python train.py --n_experts=64 --experts_per_token=4 --d_expert=160 --d_shared_expert=0 --moe_layers=[2, 3, 4, 5, 6, 7, 8, 9, 10] --router_score="softmax" --normalize_top_k=false --lr_router=0.000399 --norm="rmsnorm" --norm_eps=1e-05 --tie_embeddings=true --lr=0.0039 --seq_len=2048 --train_tokens=484600000 --steps=7395
Below are experts of layer 4 (counted from 0) of a mixture-of-experts language model. Rows are named router (the router's row for the expert), down (a neuron's output weights, with its number) and show model dimensions 0-255. Each number is 50 + 12 x the weight over its row's rms, rounded and kept within 0 to 99.
After each expert's rows: a language model's description of what the expert responds to. This comes from a sample of Wikipedia text that the model never trained on.

# expert 1
router:35 51 24 61 39 49 21 78 43 54 46 50 60 57 55 50 39 34 37 62 39 70 61 41 30 57 49 36 54 44 64 40 45 32 34 39 38 48 55 43 75 30 42 38 51 41 45 47 54 48 47 40 37 35 48 53 56 60 36 45 73 46 50 60 52 75 41 49 43 62 47 51 38 53 61 30 64 43 68 39 25 48 57 53 56 51 58 25 38 31 55 64 78 50 46 29 66 65 42 46 40 54 45 47 64 66 43 44 54 49 52 35 59 45 68 36 67 57 46 64 50 64 44 50 39 57 51 37 51 43 55 48 44 49 40 45 84 58 46 51 25 39 31 29 38 50 41 53 55 50 64 45 23 41 43 52 25 51 56 49 53 54 43 52 38 41 61 57 45 55 53 37 51 34 22 51 51 49 64 52 61 65 54 19 62 56 41 39 72 39 42 40 61 55 54 52 67 63 56 58 48 38 52 43 76 57 37 41 76 39 58 62 72 44 68 47 56 29 53 72 33 41 51 40 48 41 43 48 46 39 73 74 62 46 46 38 54 38 35 63 49 35 51 53 36 50 47 51 53 47 54 15 61 49 39 54
down1:31 48 50 50 27 50 42 55 52 62 50 60 32 56 24 55 45 54 47 42 59 52 35 26 46 37 38 45 46 53 57 43 67 70 38 45 68 34 35 54 38 50 55 31 52 58 55 78 45 48 77 45 48 63 59 65 41 45 58 58 68 28 32 51 59 66 55 36 43 77 46 57 61 36 33 55 59 27 30 57 23 47 41 27 56 48 48 23 73 45 54 54 52 64 38 60 43 50 45 57 53 72 58 52 64 61 36 48 65 60 53 49 57 40 11 39 64 43 42 59 48 45 45 51 75 31 43 61 45 65 48 64 46 46 42 52 38 54 47 46 59 41 31 56 50 36 57 22 45 75 43 38 42 34 42 56 59 54 38 50 67 43 48 53 55 40 52 56 44 26 42 39 62 67 41 40 53 54 67 58 47 27 67 46 59 35 46 61 40 62 44 54 36 61 56 38 24 52 55 51 44 52 58 54 52 70 48 59 42 64 72 51 39 51 51 35 51 69 61 28 33 53 44 46 50 74 58 52 49 64 44 72 41 32 56 55 43 53 70 47 25 41 66 46 38 41 48 53 60 56 54 54 54 39 43 71
What it handles: Prepositions and particles of place or time opening a phrase, like on, in, up, off, near, around, often in biology or biography text.

# expert 34
router:40 43 33 62 51 46 39 57 45 37 42 39 56 56 74 44 53 52 43 52 50 56 57 48 52 59 57 41 52 43 79 49 39 38 35 37 39 63 71 30 47 31 42 58 53 41 40 28 49 43 32 37 36 49 37 24 60 65 36 49 76 49 29 58 66 52 47 48 40 44 56 55 48 65 66 43 51 47 60 32 43 43 59 68 57 42 64 53 41 34 55 68 50 36 27 42 66 47 33 52 38 43 42 52 53 59 38 40 38 27 58 24 35 39 61 41 46 45 53 46 41 49 40 51 44 63 50 35 52 52 53 37 78 44 42 45 61 62 52 52 48 52 44 42 38 46 54 31 64 51 42 30 39 39 44 60 50 24 52 64 59 68 46 78 31 26 56 41 58 67 32 47 34 32 36 48 62 46 50 69 67 73 66 49 63 44 59 36 51 33 35 45 65 56 48 86 66 69 87 50 63 48 58 31 49 40 34 53 75 48 36 59 60 38 57 50 71 53 49 59 43 56 65 35 43 43 48 57 51 37 52 52 73 35 45 41 56 45 36 47 39 51 32 49 37 53 60 41 63 38 53 31 48 43 55 45
down0:38 44 48 40 39 40 44 57 53 51 77 39 49 22 52 38 37 43 79 44 25 66 35 38 67 51 37 64 53 53 33 44 48 60 42 41 44 67 74 61 24 71 40 45 50 42 45 38 52 55 49 43 59 59 53 32 70 54 59 53 41 29 60 51 42 37 39 50 43 49 49 24 40 42 47 48 56 56 28 47 57 65 68 43 48 50 40 49 49 67 74 39 48 51 61 51 61 38 42 56 57 44 36 55 66 47 56 44 63 46 43 53 47 60 31 45 59 43 25 35 42 69 23 44 47 26 70 56 43 49 29 32 45 56 76 58 45 50 33 29 41 42 33 46 54 53 49 53 38 57 66 60 60 45 54 51 35 51 25 56 49 58 39 37 41 53 44 43 55 39 44 63 34 61 52 40 61 56 57 58 67 20 43 50 27 45 68 48 21 35 35 57 54 42 54 35 70 43 53 27 32 41 54 42 52 42 44 23 55 59 74 43 45 53 56 45 48 51 42 44 44 44 23 44 66 64 45 59 37 43 49 70 33 49 68 62 56 50 54 65 41 37 53 50 40 75 62 52 51 37 48 50 34 38 48 67
What it handles: French or Spanish particles de, la, le and first names or foreign name fragments, as in "Croix de Guerre", "Count de la Mothe", George.

# expert 24
router:33 38 45 66 50 42 34 57 35 39 46 24 49 57 54 47 48 34 41 62 39 49 66 30 39 64 48 53 28 41 71 35 50 48 38 31 31 58 46 44 53 46 28 42 54 43 33 42 40 47 43 47 53 36 17 38 58 55 40 38 47 56 44 51 64 55 23 40 44 68 42 82 43 37 64 43 54 41 76 41 44 39 56 57 39 69 69 31 46 43 63 65 43 47 54 43 55 51 29 56 43 40 46 41 56 54 46 47 42 44 71 41 32 52 59 31 60 52 51 60 33 52 52 59 33 65 43 37 52 47 69 32 62 74 44 43 54 64 34 61 40 39 44 60 44 66 44 43 58 41 64 32 27 36 47 60 19 45 51 61 47 51 44 56 46 38 63 26 38 63 35 31 39 41 43 55 63 32 68 71 62 62 66 50 63 63 59 41 53 43 44 37 65 59 61 73 70 69 66 64 48 46 54 29 59 37 34 30 52 35 42 48 59 51 56 55 71 62 37 62 47 41 51 37 43 42 46 55 57 46 55 58 47 41 38 48 47 43 39 37 39 44 24 42 36 74 42 41 55 46 54 40 52 50 41 56
down0:64 60 44 56 35 39 43 60 58 71 68 57 47 53 54 39 41 30 36 65 58 63 44 42 55 65 37 54 79 70 48 46 35 62 63 68 46 61 30 42 37 60 39 44 48 39 54 61 49 50 56 56 51 58 43 66 59 40 59 43 37 72 46 79 42 47 54 48 76 56 35 52 53 48 65 50 38 43 91 55 32 35 45 51 62 30 52 48 45 55 41 56 42 74 53 38 49 54 61 49 62 47 61 42 51 42 77 51 46 64 41 63 64 53 50 50 56 65 48 33 48 50 64 32 39 34 43 55 57 40 33 58 49 49 55 50 50 43 50 41 88 19 60 34 63 56 58 50 49 39 72 56 36 49 29 39 46 61 44 50 59 28 37 48 50 57 66 42 42 29 57 54 48 43 54 50 54 43 70 56 40 49 34 47 69 67 68 26 62 46 67 34 48 41 58 33 50 55 49 43 46 60 53 60 59 44 68 53 30 79 63 52 61 56 69 35 57 54 47 44 63 40 52 17 67 65 43 65 52 48 49 36 53 52 69 52 56 52 61 42 49 60 53 61 55 31 53 78 44 49 44 69 46 57 26 54
What it handles: Opening syllables of proper names, often capitalized after a space, such as Mar, Car, Bar, Garak, Crewe, Bubwith.

# expert 42
router:50 27 44 65 40 33 40 62 42 47 33 40 67 48 69 40 49 30 50 60 28 56 59 33 47 51 39 60 53 52 61 32 26 54 33 47 45 70 64 32 72 29 40 39 62 41 43 39 46 29 40 50 41 40 44 39 49 54 44 37 63 54 31 65 73 71 37 49 47 68 36 53 53 50 74 36 52 45 75 37 30 39 49 66 54 67 61 51 48 43 62 59 50 38 41 44 67 58 38 52 36 41 47 29 51 65 43 48 48 39 64 41 38 31 65 55 67 54 25 42 41 55 44 50 32 66 50 35 67 38 53 41 64 57 41 41 59 56 46 65 43 41 39 51 38 82 54 52 57 38 46 50 43 51 45 50 48 47 69 52 49 72 52 65 28 24 57 40 54 55 47 38 39 45 50 58 63 46 53 47 65 52 59 42 61 62 52 35 71 41 31 32 62 50 56 50 62 76 67 62 66 28 69 42 50 31 27 37 63 43 49 42 52 43 56 67 66 53 51 59 48 47 67 34 52 33 44 57 44 37 63 54 44 48 47 41 36 44 31 56 48 36 24 32 45 50 47 37 74 34 54 46 57 48 52 51
down0:59 38 65 58 62 51 60 48 48 50 51 58 65 26 51 44 46 70 43 45 31 46 50 52 74 49 36 50 63 59 34 42 53 57 53 66 55 58 73 61 75 34 51 35 36 74 59 54 58 63 50 75 48 72 45 57 69 31 61 42 32 42 37 46 66 52 40 70 72 47 48 43 56 40 64 45 67 37 49 40 40 73 52 52 43 31 44 48 48 40 49 44 45 42 48 51 70 52 65 33 44 54 46 51 38 82 33 31 58 48 58 47 64 48 47 62 54 68 59 51 48 58 56 40 69 45 36 50 43 33 26 47 43 38 56 43 55 48 54 46 59 62 65 57 44 55 25 67 55 57 28 61 51 33 48 46 43 59 34 45 46 34 47 37 61 75 61 32 45 38 41 63 58 57 51 46 68 48 65 55 45 25 48 53 66 65 39 39 52 37 29 59 46 57 45 66 45 37 49 23 49 53 68 54 34 45 39 71 57 33 44 46 20 44 44 69 57 53 61 37 48 70 70 45 47 32 47 46 36 51 37 40 53 53 72 67 37 53 70 57 58 55 50 36 55 31 44 42 29 38 60 43 39 51 24 45
What it handles: Lone capital letters inside abbreviations, codes and names, such as GUA, NJR, MacBrayne, compass W, party codes like PSRM.

# expert 30
router:52 52 39 64 36 42 32 56 47 53 50 34 57 54 59 55 35 37 44 60 45 56 73 45 41 59 40 55 41 49 71 31 47 46 39 44 33 76 56 39 63 46 39 39 46 50 49 47 51 45 34 54 37 48 34 53 54 62 38 26 70 56 34 61 47 64 39 48 37 55 37 57 43 50 58 50 63 50 73 41 40 52 68 60 53 63 62 46 35 46 65 58 62 36 44 28 56 52 46 55 43 51 48 53 64 56 46 38 49 45 64 37 41 21 66 38 59 53 45 72 35 53 46 52 36 67 48 49 51 39 56 25 59 54 33 38 72 69 43 55 22 41 38 32 32 51 35 35 57 39 55 55 43 36 45 60 42 37 52 48 68 62 24 62 37 39 62 37 23 52 40 37 37 38 32 61 61 43 65 51 57 67 53 43 51 70 35 45 61 28 44 34 62 54 71 68 71 58 53 59 58 45 52 44 84 38 44 34 62 54 52 73 74 53 50 57 52 45 41 73 35 37 72 44 55 35 37 41 67 37 58 61 62 30 36 47 45 39 40 46 43 38 37 41 46 62 61 56 49 37 46 35 56 28 39 67
down0:65 41 62 46 73 38 76 57 47 19 53 55 60 70 30 46 41 43 63 29 26 39 44 36 47 63 44 63 54 32 36 74 50 53 58 55 33 54 60 29 52 48 51 55 61 47 43 52 50 33 65 71 45 28 23 48 44 23 11 46 42 65 28 54 56 53 68 57 44 59 54 70 64 60 33 58 40 59 21 59 40 48 65 43 62 60 60 47 37 58 45 49 44 60 56 43 64 26 37 58 61 54 47 51 52 50 62 45 52 49 60 48 62 48 57 36 28 55 42 38 47 41 46 41 53 70 72 41 48 42 54 57 42 35 48 68 38 46 28 54 63 65 49 62 33 57 50 60 38 68 50 67 32 47 44 50 66 62 37 61 35 58 35 55 54 30 59 25 36 57 56 52 42 59 67 39 48 50 62 58 42 56 47 46 40 44 57 44 46 42 49 49 53 40 64 52 53 42 53 26 42 49 60 34 44 49 43 34 67 63 61 57 39 41 60 37 47 62 73 55 43 68 59 59 36 45 40 56 46 38 35 57 39 48 57 53 54 38 71 58 53 60 39 74 62 61 32 41 40 42 68 78 60 51 55 59
What it handles: First pieces of lowercase words split into subwords, like diss in dissipated, concent, sp, res, sub, pre.

# expert 59
router:34 44 45 52 38 42 42 58 38 46 36 42 46 67 63 33 36 48 44 64 41 56 61 43 43 54 55 44 45 43 49 53 44 21 42 45 37 56 54 27 59 43 39 50 64 40 47 34 45 32 45 39 49 41 32 43 54 77 50 29 65 62 51 69 55 63 52 48 30 66 38 54 31 55 65 40 56 39 56 52 38 43 65 71 54 57 68 44 37 46 66 53 55 45 34 50 61 56 35 74 31 37 46 39 82 66 24 43 50 50 46 45 24 46 65 48 58 66 57 39 38 73 48 63 42 49 36 48 74 44 69 48 58 58 37 40 56 63 33 54 37 43 42 39 43 67 36 51 59 37 50 68 41 52 36 78 34 39 55 54 56 55 36 56 27 48 56 52 41 52 40 51 49 45 38 61 58 55 58 54 56 59 44 43 66 57 55 39 80 47 59 30 62 44 61 44 53 55 57 57 49 43 50 49 54 27 47 55 67 34 49 57 52 37 54 50 46 39 48 56 36 29 68 51 39 46 33 69 75 40 53 48 61 24 33 48 38 19 51 50 27 32 53 49 42 51 61 34 60 35 51 37 50 67 20 70
down1:54 45 41 42 51 46 55 24 44 66 44 38 55 54 57 57 37 43 28 51 58 68 67 38 30 44 39 36 60 50 41 59 33 39 57 45 52 29 47 64 47 61 70 62 69 47 44 52 51 49 34 44 40 68 51 58 40 58 29 72 45 49 46 48 58 41 41 41 37 53 76 25 45 35 45 49 42 48 61 55 51 64 20 39 49 27 62 42 42 54 43 45 53 53 62 66 41 53 57 40 41 52 45 50 43 57 49 67 63 24 44 38 54 46 35 37 43 46 48 29 51 53 66 49 22 35 66 63 41 37 46 75 69 48 66 52 40 42 58 60 74 49 50 58 59 52 33 54 34 54 29 59 29 48 56 46 47 51 40 37 66 50 32 51 47 61 42 87 57 42 59 68 36 40 50 41 47 67 39 28 43 57 70 63 61 56 61 28 50 45 50 48 55 24 46 34 36 37 34 28 50 59 26 55 49 65 47 37 46 54 56 44 29 59 35 49 47 39 62 75 61 42 41 55 46 73 73 57 56 31 54 36 35 39 40 50 60 41 60 50 41 51 69 55 36 61 38 60 64 43 67 50 60 58 36 42
What it handles: Narrative words in biographies and plot summaries, like was, first, been, later, became, and verb pieces like wa(ived).

# expert 11
router:38 38 34 60 37 41 42 67 39 45 32 45 66 66 55 32 55 42 25 51 49 68 63 48 43 61 52 54 48 49 53 47 47 46 46 38 48 63 50 37 57 46 43 48 51 42 40 37 35 42 54 43 49 35 41 37 54 54 47 21 69 63 38 59 53 61 44 50 51 63 26 68 46 56 71 42 57 24 52 31 37 43 58 70 51 54 50 35 37 44 59 50 60 47 49 37 78 67 47 77 33 49 37 36 62 63 34 54 47 30 45 46 51 46 70 29 58 70 23 66 39 61 38 66 33 51 48 50 60 47 60 43 65 51 38 40 70 67 22 52 48 27 40 46 44 61 32 63 58 46 50 54 40 29 36 78 48 45 68 57 42 65 38 53 46 47 53 42 35 51 55 49 53 49 41 57 59 46 51 69 75 61 46 35 75 46 38 39 57 46 29 44 55 53 47 65 65 51 56 53 61 38 58 44 52 52 25 44 49 41 34 60 70 58 60 50 67 30 41 62 45 36 55 35 24 40 32 59 51 45 51 68 62 31 29 43 46 28 43 36 38 56 42 46 47 56 55 48 55 52 68 35 61 60 43 69
down0:46 49 74 41 50 44 34 47 44 60 48 53 58 60 55 70 45 50 71 42 47 30 54 59 39 45 48 53 52 61 42 51 45 44 53 26 48 45 33 41 35 53 60 39 64 43 44 50 73 38 36 48 67 52 52 39 41 32 56 49 33 81 39 43 47 56 68 59 50 49 46 77 40 21 38 51 26 64 53 49 62 43 82 62 59 45 53 23 39 56 74 81 40 55 51 45 45 54 57 30 44 44 45 57 53 64 42 47 47 61 73 36 59 59 57 34 58 60 67 60 39 51 53 40 53 45 48 52 37 37 51 47 42 52 58 44 70 59 48 51 51 50 29 51 58 84 64 51 44 63 67 77 47 62 54 53 53 63 50 55 53 53 38 79 56 64 22 63 37 38 61 56 57 43 50 55 62 68 36 45 51 53 49 45 85 51 59 78 74 36 41 52 39 33 66 37 73 58 46 51 45 39 52 44 51 62 68 53 71 59 57 53 44 46 19 44 54 59 65 59 56 49 53 53 65 40 39 62 55 40 49 35 44 58 41 52 51 46 44 45 50 37 41 68 38 56 64 47 48 42 39 46 36 66 37 27
What it handles: Function words like was, a, as, with, is, especially as after serve, seen, saw themselves, and articles before predicate nouns.

# expert 54
router:48 45 39 64 43 50 35 57 29 54 41 48 54 63 52 37 49 41 44 50 55 54 61 43 55 49 56 41 22 40 48 36 38 40 38 32 32 71 49 52 52 25 36 47 52 36 45 42 44 45 53 21 40 28 50 21 64 42 49 36 56 57 48 52 60 48 46 58 49 65 33 52 53 51 58 42 60 40 53 51 41 44 60 53 67 53 59 28 42 24 54 46 47 42 49 41 52 68 27 65 29 40 21 48 65 83 42 38 28 27 53 24 40 36 63 51 75 39 54 54 32 54 36 56 49 64 36 35 60 55 63 37 51 76 30 35 48 62 37 54 51 39 50 36 33 63 35 45 62 39 52 56 55 53 39 57 34 47 57 48 55 71 46 60 35 49 66 48 58 74 22 20 40 47 50 64 51 41 60 54 56 79 59 43 59 55 35 36 41 34 53 52 50 59 48 57 61 56 53 63 60 39 58 45 53 39 54 52 51 32 36 60 57 53 61 43 62 50 64 50 49 32 40 56 48 54 45 55 49 18 62 46 65 42 51 42 32 42 32 42 22 41 46 44 34 44 42 47 74 39 35 40 46 42 38 48
down0:56 63 49 64 55 41 43 57 49 37 56 44 41 41 61 48 37 43 53 49 68 41 48 50 34 38 27 56 33 59 48 36 57 58 52 34 48 56 71 65 34 53 59 46 32 57 44 63 44 36 45 52 45 45 63 46 28 37 47 25 41 56 61 56 69 60 43 49 46 60 50 69 63 40 49 48 48 27 34 55 55 42 53 57 50 62 50 53 46 70 62 72 54 69 67 50 47 60 55 50 32 57 61 62 67 45 40 63 74 41 40 60 54 35 46 62 58 67 77 50 59 60 47 67 54 58 51 53 57 43 47 46 53 51 35 52 60 33 40 35 44 68 04 31 76 42 37 30 39 49 51 57 43 57 70 58 58 68 63 26 53 55 41 45 44 51 35 59 65 70 76 38 55 36 49 65 81 44 47 46 50 32 44 65 14 58 54 75 42 65 51 56 62 49 58 42 48 36 36 43 41 58 51 42 62 53 54 39 29 55 50 42 53 51 62 33 41 66 43 44 47 53 61 44 69 56 47 32 62 53 72 55 68 58 51 52 48 48 67 63 43 65 40 36 43 69 30 58 34 45 53 33 39 31 30 44
What it handles: Middle and ending pieces of words and surnames, such as ter in heterogeneous, el in Stelian, ange, ess, ary.

# expert 5
router:53 33 40 69 45 36 47 57 52 34 46 34 55 49 51 38 42 44 47 53 48 66 72 34 38 65 35 60 35 45 70 32 33 44 36 43 38 64 68 30 56 38 40 37 63 43 46 34 39 26 47 47 41 51 37 36 57 63 43 38 74 64 33 62 59 59 40 41 35 62 41 61 51 56 80 36 57 31 51 30 33 35 52 53 51 56 63 43 52 40 55 54 55 48 35 39 65 47 31 60 39 36 48 49 65 59 56 36 40 40 62 35 37 41 56 47 57 51 27 53 43 60 43 45 33 59 41 38 51 39 54 38 57 65 46 33 64 58 46 64 38 33 47 42 44 76 36 49 68 51 62 36 30 40 48 54 51 44 55 61 48 70 53 59 38 41 50 41 28 58 42 47 25 32 42 65 71 34 66 50 73 64 60 49 59 62 49 41 64 39 33 47 61 50 54 59 75 76 70 56 55 37 55 24 56 37 27 39 69 49 51 64 65 48 48 58 65 51 35 56 44 57 60 30 46 37 55 67 61 48 61 64 57 36 42 44 46 46 24 52 39 42 37 51 54 63 68 37 58 37 66 41 49 37 36 56
down0:49 56 34 50 60 54 57 37 37 38 46 49 55 35 58 54 53 51 51 73 72 53 54 40 41 27 34 45 57 49 28 35 39 46 69 43 48 38 50 47 30 42 36 55 63 37 52 33 53 50 71 40 64 37 47 52 41 38 52 39 42 51 68 47 55 69 56 39 42 46 54 10 45 46 52 60 52 50 62 57 51 54 41 44 41 40 46 44 59 45 49 68 28 61 42 46 48 68 57 38 58 55 63 56 64 50 63 55 20 47 39 43 45 55 45 46 56 53 34 70 29 37 57 53 77 48 48 66 60 47 43 43 55 67 45 46 56 57 45 48 51 67 59 43 53 34 38 58 24 49 34 60 29 41 77 68 57 39 60 59 55 32 55 36 26 71 52 28 72 57 50 32 67 67 49 61 41 52 59 76 86 35 47 52 89 68 43 51 39 62 50 44 56 58 57 72 57 57 57 57 31 27 62 57 50 53 54 45 27 44 66 41 49 53 44 62 54 54 52 69 45 31 49 42 59 39 51 48 49 46 47 52 54 39 64 55 39 51 26 52 41 65 37 64 41 48 60 47 50 64 61 34 57 80 36 47
What it handles: Single capital letters or first pieces starting proper names, often in tables and lists, such as P(irot), S(ugawara), Bash(ar).

# expert 28
router:45 41 50 60 31 36 42 61 36 41 48 29 70 65 59 51 22 50 42 65 48 52 82 50 49 65 46 38 38 47 64 35 41 37 50 48 40 60 49 40 51 41 43 44 61 40 45 38 52 59 36 52 39 48 34 43 65 65 29 35 58 60 39 65 57 55 40 40 31 68 28 63 50 46 59 54 69 36 69 40 39 43 65 55 38 78 61 45 49 45 61 58 59 38 54 45 60 55 55 56 41 37 38 38 64 48 39 48 31 49 72 23 56 46 50 28 58 60 31 58 45 52 40 58 45 55 28 41 65 34 62 19 47 64 37 57 49 72 44 43 26 35 39 36 44 53 46 53 52 33 58 39 52 35 38 59 25 29 47 54 46 52 32 55 30 59 62 21 39 58 41 45 40 36 49 51 56 36 56 59 54 59 66 49 59 60 60 36 58 43 55 53 61 53 62 56 63 60 60 58 45 38 57 39 67 32 45 22 59 37 31 65 66 54 52 50 66 40 54 71 53 44 58 43 50 41 49 55 60 36 61 66 55 34 44 45 64 48 37 41 29 25 32 35 44 70 53 59 47 36 46 29 52 40 39 61
down0:54 42 64 40 34 57 68 72 43 66 41 53 44 61 50 49 43 47 49 46 44 48 43 49 36 28 61 62 50 44 45 55 69 37 56 46 34 47 69 52 43 34 54 72 53 58 56 56 47 63 31 49 54 34 72 41 46 69 35 64 69 48 54 61 39 37 55 56 71 30 50 60 36 36 45 48 42 47 36 49 46 36 54 49 45 59 41 57 50 61 64 28 42 37 71 54 56 49 37 47 48 57 68 59 42 39 54 32 41 59 84 37 63 49 45 50 76 75 56 29 64 55 37 60 44 63 69 48 52 35 64 58 42 64 72 73 41 63 35 62 65 65 46 52 58 58 56 38 31 38 45 61 49 51 26 53 50 37 54 48 57 77 38 35 68 46 39 62 46 68 28 54 26 37 73 55 42 36 56 42 79 39 45 61 35 41 33 40 47 40 44 33 61 51 30 66 55 38 33 68 68 53 55 43 61 53 34 60 49 49 60 63 55 64 75 63 54 40 27 53 60 43 56 45 40 39 64 61 47 45 45 47 40 39 41 35 61 45 41 61 43 49 46 45 48 65 48 35 44 69 65 53 59 41 49 27
What it handles: Short opening consonant fragments of ordinary English words, often after prefixes like un- or dis-, such as pl(ugged), st(rangulation), c, f.

# expert 55
router:50 53 36 55 44 20 47 49 51 52 43 52 53 55 57 55 52 28 53 61 29 57 53 32 47 42 44 35 27 34 58 44 32 35 42 36 41 69 59 50 58 30 45 47 45 27 57 44 58 50 42 19 54 29 42 35 55 62 42 44 45 62 50 66 72 52 49 55 47 53 40 60 46 56 46 24 50 38 59 43 46 32 66 56 39 63 50 43 41 23 43 58 57 48 39 36 53 68 44 56 47 37 31 43 55 70 40 50 56 34 49 34 31 31 65 46 70 59 49 34 26 54 47 67 24 53 35 51 48 48 68 45 54 50 41 39 47 65 35 65 51 27 32 46 38 58 49 58 57 44 57 60 42 44 37 52 38 43 62 47 48 60 48 64 36 43 69 50 47 75 37 37 43 40 59 60 46 45 55 58 52 59 62 40 54 59 63 32 80 33 43 49 65 52 41 52 68 59 64 59 57 45 70 37 61 33 49 43 47 53 36 54 74 48 63 39 54 48 62 51 44 30 46 47 39 53 53 78 41 14 56 56 55 59 40 20 33 42 42 49 37 38 32 39 45 66 44 39 73 51 35 47 44 31 35 60
down0:57 33 53 45 52 42 43 56 39 72 29 42 51 66 73 67 60 40 44 48 60 66 58 37 41 36 56 71 59 53 43 35 42 50 44 52 60 58 54 41 50 37 67 47 63 51 31 62 61 77 62 36 51 56 44 23 64 44 58 48 38 25 53 35 50 54 65 55 55 18 52 61 55 55 49 62 44 41 50 57 35 51 53 32 41 56 33 61 47 57 47 38 35 37 41 56 60 53 83 41 37 58 54 45 60 54 48 52 44 47 45 44 62 63 08 39 48 68 61 31 60 36 58 47 64 43 45 53 45 59 52 60 53 66 37 54 63 52 71 44 28 62 49 58 17 44 76 56 49 43 42 64 33 71 39 33 59 55 64 41 42 54 58 55 52 55 57 43 38 52 61 77 74 47 45 39 44 47 56 52 58 32 66 45 44 53 71 55 63 63 58 45 78 53 40 39 64 53 62 44 43 51 55 42 40 51 34 54 23 57 58 50 42 53 40 41 32 64 69 48 37 50 58 66 52 48 40 47 56 33 37 48 63 54 36 53 36 72 39 57 42 71 73 51 60 37 49 48 51 54 74 35 41 67 53 29
What it handles: Word pieces continuing a word after its first letters, mostly in names or rare words, such as Sh-rew, Wy-comb, Ł-uk, -ington, -ey.

# expert 13
router:46 25 47 67 31 43 28 71 38 43 37 48 60 62 70 39 58 33 51 66 51 51 42 27 39 55 32 56 49 50 66 52 34 47 24 38 47 60 47 47 63 41 37 39 77 47 43 36 55 36 42 43 32 52 44 37 54 50 41 48 73 56 42 70 54 48 36 43 37 58 25 75 27 43 61 40 67 31 51 34 41 45 50 60 53 53 51 43 53 46 61 52 51 36 53 42 63 63 34 49 44 25 48 45 59 79 46 44 53 29 54 36 41 37 46 50 50 62 42 44 39 64 26 55 48 62 24 36 73 43 63 33 52 45 49 53 74 61 50 51 48 45 31 46 42 52 41 55 60 45 55 26 42 49 49 53 52 42 53 59 53 63 54 61 42 39 57 48 47 67 52 41 46 44 51 84 60 23 48 56 73 52 46 47 74 51 35 49 53 36 45 30 60 57 41 59 61 62 62 58 58 49 73 48 67 52 52 50 71 29 42 59 50 42 53 59 74 45 57 55 48 51 53 55 44 22 42 67 46 51 57 70 57 44 37 39 34 52 33 36 28 48 41 40 40 55 51 32 76 39 55 46 69 60 50 42
down2:38 73 30 35 61 37 43 56 45 46 72 37 46 36 65 31 51 46 78 46 36 41 61 46 45 37 59 36 49 41 53 79 48 43 61 45 49 46 49 61 54 61 50 39 33 34 32 50 44 71 65 53 49 48 75 30 35 60 33 56 57 68 52 44 36 53 32 43 50 63 47 61 52 49 40 53 47 55 55 50 72 60 40 59 46 37 45 55 51 55 70 48 30 66 50 57 39 45 70 70 61 40 64 52 51 51 44 60 66 45 35 49 64 29 57 51 02 62 59 67 53 70 48 56 54 65 50 55 42 58 51 46 44 63 46 55 48 58 36 46 36 49 46 60 70 38 41 52 45 36 35 48 44 48 30 53 32 57 46 54 58 21 44 62 62 37 27 68 51 56 56 58 52 62 55 60 48 45 41 49 58 64 63 46 23 34 37 40 29 67 44 46 55 39 28 71 49 49 75 69 57 62 39 67 36 47 43 40 48 35 37 51 79 53 46 36 48 53 51 48 63 57 47 66 46 53 36 67 39 68 53 48 27 68 42 39 33 57 42 60 49 43 51 39 68 40 29 44 59 60 53 55 60 59 50 63
What it handles: Determiners and qualifiers opening names or superlatives, like the, all, most, Top, Hot, Best, especially in Billboard chart names and award lists.

# expert 19
router:45 35 44 63 42 38 56 65 53 51 43 51 66 62 53 33 45 47 41 55 36 69 48 29 32 56 45 37 49 47 55 50 38 37 25 37 48 49 52 35 56 34 37 27 66 45 45 38 55 49 46 40 44 44 47 51 69 68 46 35 66 62 32 61 56 60 40 39 46 59 31 60 33 47 57 46 57 40 55 43 28 41 52 57 57 52 73 45 48 41 58 69 47 45 30 43 57 67 31 55 37 43 52 30 65 64 35 46 51 54 52 32 52 32 55 50 57 60 35 56 24 67 40 61 47 70 41 49 74 49 69 48 50 49 41 46 61 56 29 65 31 44 28 27 40 53 20 57 65 55 67 36 32 44 20 67 39 29 67 47 57 50 32 57 38 40 54 49 52 59 54 36 45 36 28 70 69 46 52 49 60 62 61 39 67 68 44 46 62 56 33 35 64 53 55 61 57 75 65 61 60 32 59 48 70 49 35 51 75 44 60 66 57 50 54 46 61 40 49 48 47 54 53 33 32 33 43 61 58 40 57 48 59 36 44 41 40 41 41 53 32 31 51 31 29 63 56 38 60 37 55 31 50 49 42 55
down2:49 38 29 32 67 46 63 52 53 76 62 56 55 52 36 38 48 42 63 49 65 54 49 38 57 63 57 51 26 46 45 30 57 52 45 38 34 22 53 34 50 53 60 60 41 43 52 63 52 49 38 36 31 47 59 40 46 59 69 57 50 38 55 28 42 63 62 56 56 39 50 37 61 38 22 41 55 44 74 60 56 49 45 33 43 41 43 43 70 66 63 68 42 58 63 59 47 39 61 29 45 63 42 44 51 27 47 52 61 70 42 53 67 55 48 60 37 31 58 34 49 66 50 69 43 52 51 64 49 38 36 72 23 46 62 73 60 53 56 54 43 23 44 45 55 30 41 36 63 33 51 58 58 43 52 62 58 35 50 71 37 49 58 28 35 51 94 62 53 47 37 65 31 55 39 40 45 44 63 49 25 49 51 68 38 43 59 53 72 27 51 77 61 55 42 40 67 54 56 61 58 58 40 42 67 54 32 47 51 55 74 61 55 60 65 29 40 59 46 44 52 53 55 54 66 50 52 44 50 60 52 58 49 42 29 53 38 69 53 65 55 39 36 65 34 49 53 50 42 57 42 49 62 59 47 37
What it handles: Words picking out members of a set after the or a, such as other, two, first, youngest, such, only, closer.